Weights of a small mixture-of-experts language model, trained from scratch on English Wikipedia.
Training: a variant of Adam for the experts, 290M tokens, 4422 steps.
Below are experts of layer 11 (counted from 0) of a mixture-of-experts language model. Rows are named router (the router's row for the expert), down (a neuron's output weights, with its number) and show model dimensions 64-127. Each number is 128 + 24 x the weight over its row's rms, rounded and kept within 0 to 255. Numbers have three digits each.
After each expert's rows: a language model's description of what the expert responds to. This comes from a sample of Wikipedia text that the model never trained on.

# expert 26
router:106141169118160138136097083118106127167145133117104105156143161108112168134105123111119128152127142153136160085165144121143165123156122141089110075106132130136081080140154112176121123174155152
down0:117130128157156124127149145097108137146145143096103164128114120110161156118129086074104128166131121159100132177129154165154084100127131121142094102134070136151126111135165070124110135152136100
down1:157183127087120142145133135099141108099165164131148149129162146119125124148109112151144130146132140145121093136122110100133134119150128111114124131166119120163131073150125143096078138108096065
down2:129122144130174126094149123120077148121141098131114160094130165145140085077115126094147097145157135142154114144118132112143105092144081138114133146093105113113126178142128107164127109190133130
down3:078115151161108174148151114169110169111103143127115146132128130118131146153105135147138114119116127126112149143104095127141183135115131131130104141109150150135103160112131101159186102148145131
down4:134162113102129141086132109152113110149127167162114140129171145192153099168132120127139130146130112120144094121133119116157134173120105153134098090151129155136129098123119119124105075151130145
down5:123149102069178095123102158150150093112109143136126127164138127107125150118112147146133072138147149155127109149151147078172145095159145130106089128152117111114138126120125144101183087110130111
Description: Inner pieces of verbs

# expert 27
router:111099132100119088123095109115125162128132108108162098102119135087147164087152171139142137094146142098129132131124103122176112160127141136096119126091121124137094170112107122107112096120124115
down0:152139118109135118117165108091091133115130157105129180131123149147134139138141143065127096168137169118097156099127149089170171152112168090132116150133127128144139133177110171140125135104098113
down1:153114112149122116159137144108108118130115156127092084133142156113159126105136142121104118133138109118139103137162151164145158185158148113105121089110074117156123181119077126106180112119130145
down2:126119113130161168161102100107149147078155130097098090119136142126104141128125130150130102149121123133122107145158159147105144124076133106139109126160112128121177095154145105127171125123101124
down3:106106165117145128116146138115149123075146173100139139135138100113103089171155135116122122124085091181101129131108102097106160161152108123137117144079131117115133149174116143106125115138143165
down4:148096155131172092128151179219187139145141090112144135136160153101145110095156117092166121123097128104115108111151130090123155124140121185108161155133094124109136166164099084085095133173094082
down5:225126107127124145102135111133116125151179162108146157093171134095135113131141140115150124163085091092140121112143127109125147123135157140122153143109131120083113117138126109157149126175195122
Description: Word-initial prefixes

# expert 25
router:110144092137127108135160141127163115101084168131158164086102088168118101144100156157135099158172163110117106113137119108120153131118107116155117149165110089107148159113103108118121171126087136
down0:123137136119110179131127099138121089141096133149092149071128130122118125169115146112120121134137153133137125131120141139084126126124137129120125137140126135144177081179121152163113151120117085
down1:171153102123124163134124124127138130172111107106153121092133184139158141086125127153090146093137098093100193132176143144114130122134109088106140112161183123119131111143146152126148135119082129
down2:120126122152081146165158131088158125125118095133142124165092127092090132180115100125105126149140154090152119149153108135121161108155126119133139131129140099146171117149087159111190118087103162
down3:169082137146113114126117087137079152189170117184114135135123153124113114104147137163141102118090123139136115142172135105129076145102121167130086128122140143130096161071122150107084094113121183
down4:106116099141110116172112119126159131122154122075139084137107135134094093089109110165114107124149137159137120134126124168123149195111109126145185099178120109151141111178129125123166172114125125
down5:151132140089126115105123134161130139179184153171122116132158127098150153085139102101159150138103116124108109139136119116139118107144150147161115116112110138091113148144130139112136108174119159
Description: Citation punctuation and names

# expert 30
router:111141113107137149145140148145127119155120148183111144123145075128108119129160082109147088120116118113139095147090084156140082119127151128101150129129134166128136136158125137112150120098183135
down0:140119123173131135125131083141091182116138121129116159162117115129113140086145157145104174164132154113138065153124130086168128129131138130150146136124130124093115138114150124153146119090098151
down1:125114141127085087155134106146135143154162147138113156131133142121126159118127159119151117165105109100132147150132098097128129123165136141135092111104146120153116143132131132143168140168120139
down2:183130065115167125114100151139165111118120115095123150133131092105159130090120127158130097135142054086152095130121112144150145147133142146132138166132101112150142140130122109138194093104123154
down3:126136121134140127148138124099154127155168112110165159164129092128135132157121125168120148122167122094146171138125054146083122131121153114132106121124156119158130158136100131136121143127142118
down4:121124174138139151126142135141123147122128125089128109139162133136080132123153108111116129077132126159148130149097133097121166150135084139118139094150164121115131121103101119175137130157162125
down5:118184138093158132121115117134101116135118111194147128141108156107163144102097130077121123141076118102121106123124093116154094122142150120108158068130133129147138130212171147123170148143102129
Description: Charts, leagues, numbers

# expert 4
router:139165119132116088098135170136159104134140114153087138138121095155113137109141149158092076103141126142139149098154122122094145148145144160149089085168186145123154143110127159159119137132082165
down0:142131148107127087126148132151127105119127119116099143125124185131115152116095151127142110136168129144111097132128119113123149167112142125148131122160094127111119153099128113101109174140134113
down1:135134115190107134120127122148103141148116096156152100088121123113156140135105136107108148141150103131120096130146149146146131134113176106135145163135106084184109177030114083139132094137131134
down2:110100130161095147127124152120129128125158089118126117132155080135137100141132122055147117160110101145134131098137104139097122061111128157134142134140127137125110123074162092133104110158124131
down3:129105105100120162137154159135126110141154107133107114111145136145146139129150117136141092170117092145179133104080087123106134114113111148144168156148147142135130126034128141117144085106139132
down4:132117139100169167134106152132111154085124123133146129090123148108151115106130138129147175158136147107095132163098145136168113108124097062093134107097133117139127129093161123129144103118083144
down5:128127139137150116097151122187124136117141120153092137131156139125151143091146116132154120157128128110146105140128127147127158137119120145123103134131162144122160143000124103123141128139136116
Description: Spaces before numbers

# expert 29
router:117116143126118117146146151120163129091116110118121132126159115099111115168090094158099122154092156143126113118105143112147143131094125165103134142146160112126128138111130144103113095140124088
down0:094140132174118128109134164111109120104131124146090144104146122145123103162141130083140136134094160153135125122154127108068110124118133158127146125110106148115115157167129152128103187117113170
down1:153106130135136140109137104114070071130124091115115105131103151122128146133136140129121139145124110140131105101133138124135121138061141162136126098083119109103129128042137097133105161190153133
down2:137123133142162150092134114086149147116124133102101101110142132101133110127091104135138120167133106181128103134142146098117105105058138142108149126103142128099140116065138150089140142170154120
down3:108148100106141142153158163129113096097122121212108133099126114132140121120119082133127153153123177101148131105118148138168150119149164139128124102091136149094122172202117086144093078141087091
down4:101099118153104119136148112088093128118113099123138121130128174105146115153134163147098162138108126122171092085129156126155123099083167148157123118104113121111119130100106101125117131188144114
down5:118100149112142125166109079096156105145140111144133095140126179069124146177145166154095130141138105123115109098127120141137116111127163143149122091138110123097140087088108127118113144161143099
Description: Score dashes and years

# expert 19
router:121146132116148119112103122112140156078147132131131158154128142098113154135149131143095148094144119138152160108157185142169179090138079088117105124160089118152137122118131131166112137132115120
down0:113153109100146062144184118144142200142139096117140152099115175163158116151120128165112164167109126102106080140130165117120123158135108144134102111133124105143160126119106145108152106157125110
down1:098123131122154148078147125097142127068095118140100122129124157148118098176106146107112155115145115084141143137126120151138134123125157111133148154130118116154152108133133110080154135109115128
down2:098129076154068080172146116119150134117122121115166134151139114161178142079134133155059115128127123126151130109120105134141102135155118129094105171132127132134127140162122122100150155168144112
down3:133136097138112113144163142123163148124113125175164167136117125158137093114109131108147137160113108125086151113130091099082121135096153167143133151112104119153139144105139136095152135130124119
down4:116074095094112129085096144123148108123190108147129123078165140125126170123115151124110112047140118127149159148170122113108106147128101109117121102112103098151150133089137091086095129161122103
down5:154126138140106159131136118093150133134123110162155092112157122102128159140129138132118172138142140126133133103126104084148129115088142083104111094173116129130063156104102129138092119098169123
Description: Word-initial fragments

# expert 9
router:116167116130095146127115150117194098126126135134138159129117135117145150082128113155109103149140105106124114119092105110112148124124127169146090135158150120138131082119148176138150090146085111
down0:122141154139141119121149099161097124140092156125147165126170155121131178134130098156145115120085130142126139139122188152127106089125114111110125133147095154114189100148110154110182119092165102
down1:125130086143138083108109143145139170128117112135138136172118127114134152114115087103101131108142142134159147122109112127150111093158128119117168124122109095132150127153148156145110147141125104
down2:136117090136170120153140160117087119096150127163125168147181119156093085136127122140161134144061127114141132132114090154096107133124124158141151134100132126098112082100156120155160147150120112
down3:117127107177123146120106116125157171111110111156173105103109091157126127162129084113102151134113147107143109137159128109132140127133100113133149127146131119145136136141116111113142096106116118
down4:124108111169103130137153157146105103150091121138142149168122133124122110117129124141141120144160090140111127114130074141127103178161090111129152101145122092116164092112155085150154117117136096
down5:105160167134122132103152148146110151137093147150121153152142168137100113098150129137147080121103135138148109171095139114161100148162103089113141144133133098152119108126101102129169120118167124
Description: Determiners and years

# expert 10
router:138119125137165141107127102158086174145103111110131124127168179152126125159100113103119144122146151164148116107146157108164137122130169126117122103126098120146071072147123124118109142159145163
down0:094130134081125131109136085146138134125124184118118098159148101173133144139156106113106083156120102160111124117130160129088136185174132137143137126126134131118117147116118146153159097122123113
down1:110154141096157156154147124149118139100072112102130088131133142120102147120170118116141123145111130140178152132150133090115134152118127121148158143145083086119143147063130157075163144138102112
down2:163120146109095121101146138118125169125123134156119137123159104128085165130119159127112123115135189087152151070120136138109131125126188135147126110128134139115148140092074136105135124135143132
down3:132129127079123141128147125146083150163133116120061135124080149112143091152091153093109098176117139118109112129095102140134109109142122164127135148158105111133098127122120089153161134101127129
down4:133115099110107099171135127142160167140118163129114160093129145162137098099158153113146127141094142132106122181158095124131144165123173130138138105100150093131114145145134112123123085105125127
down5:101143149149121137108126095145122113172096148134143112103114110106099140155133096151115130125146149162107150108145154178104102159128110089100109044147136084134139133087145123171123161137150112
Description: Mid-word fragments

# expert 12
router:144135114105088105087095191153164148154077089113120091137113095142139129104081150131094136162142111130104157125117151116088089153131131156166127157164156144138162155113115120121131142107151152
down0:114090155133132130124121131091090113154135105117116112138129177138127128180103129146112095153114094163126108133175128119101140133142154066111117098130119118100112114081138112113127084109136096
down1:116144178126128144127100157151162150157104127108104153119098188110133081160132153158119151136101139147119150156167093130157125098148112103142120137099114124095124143092123097078092124163104150
down2:139091142156158137162086140158128148096106135146111170154120096120095142113106055115094154115102145149101155094092104131140104080095125124146133119124165126112139140049137120128135104146108165
down3:129128097121097147110114123140121144082138148152119112145148130129119144122124119123165095089154112130163094112161138139130124126110107093165140102144156084140136102134146145095155113132154102
down4:130099169131159124129135134153132114128098118132103151150133101108153141109124109122165139105113091114132168138097158135099113108126118160169161177119127136106089129102130091154139164130126124
down5:115182147138122122153173125112144103131094108140151103105117137174103169113167139125095155135159111132113121129093144134095158133173116159094153121073063146161122126083110134111118151141146080
Description: Space before values

# expert 23
router:133113101180110123150148130138091157119095126127171139109129149201118109135137146101095156142132103138112069133109123156113135113148117137159103136128115145117168140103149168089160123137175131
down0:149169156116152153138071099109127189097133168124124143098129142126132116105124120155092163134165143126133124126101152095153110109111105126098141104133116125143135134079164149109095135082097128
down1:164107140100144123133147139153134086103106105172115123115112137152139142108135110134142140134086151119117158173126155102141140165141107109064156111121122148130087103013128134108142164138136138
down2:088127141119097110109137137170160142162113116128118092121136121132119167117120131119147078117172101129166151143150141116120115144138125162106126195130144110074129137088133107141119123151153138
down3:134081144102101080131132120151091152096150140097114123131121124126119121162137078137141127104132104148093124122102123119108147124095133168132133119132129140135133145163123108152167138108166144
down4:135145139111119088114126167165162141115123136127145114150130156148136121141117144149061157158109104117140152078140160116118121136167123116141127132128134106111119127109110109134123106148139154
down5:173093131141144164151123095117141134192127164124136111093087151131149144154098147129118133123137133086132144141140112118144134141103141142111125149165112150153150081152122099124131100100125099
Description: Foreign name pieces

# expert 2
router:155112111105136133156141116146177098124149154105081130136119103166123130123118131128109154139112139110100102119122111140131149127151130125116121126130173118129100156096094159102104128101084149
down0:106150133109160119080119114100133143104153141158112159089135116113160149169183132163131128166145110165140113159122128121122160079156146157113157159109045144120099117101131115129137129115167137
down1:136102164170133143132131113137111137163127150163118139110107113165110142125142081115139123094132120125113121154132122127113134160131140145119152124108137143125105148091115125127125148138115142
down2:134154137157105145155154143112180117162121087162151128126122114111127114122145104132081128165125140120114095100141132134143122121138137123099093114121157149123151120115127100141111134150136136
down3:093104115144108129147118183103152121105133103112120117130116127105142113180151090136149138084146087155146117117116104168049140157122105113136128149115077089134129146173143086153148130124149135
down4:155133135137172108075100127112156142130160135112099148099098116150141134096144142111144157113133110117132100130151129132140148103129117154145124093106091161140153163190118104119106093176109127
down5:154157138173125153155147105156119137135144160153110146139112121103119136093105110108121108154160132105135138136127094117171149155152131126116120117125105099154080110090114134132133123144160164
Description: Line breaks in lists

# expert 24
router:130140136142103092131111150132152113172163114091176115135108141150132152113143129138114136130129101119147154141135135124114097130125140117168185171153168145136134153183102158098145101156081116
down0:122140164118147170134126146159130124116195123124109083100147160145131126110147141164098138127119106067178145158127115109117122145133136113108149120183180120083145137163140145109161113114100112
down1:107095141083116102181110145096117157135126121129144122118151146152139126195129113101116136155137145123161099154142157147122127119143117136135114099139144127124117111098162144145083153147163142
down2:114127109207144126161114131124139128130111092154158102119139122136144130104133131123116128125136119122139136140139142087106115092135158096117156138148125137144098091096142133162076113118115118
down3:090138138095107117130100130122122150106124117131135130117202104112098128096136111135133139100127117154149127118104111117100133092120153128128150130129115170128115169136092134134138124129168114
down4:102149144136112139138123095111134177134128113154140088183123106103113112100126127111164156143089139107096082162178122119157163133150129140109157114120132076142123092111133109123114133112105133
down5:158109101120095131104119134133154095127092090123151118133132144100181152145168142077124143082121119169165172127091122126166089143153145156127117094098132123142133108111176138103148099103113133
Description: Table and list separators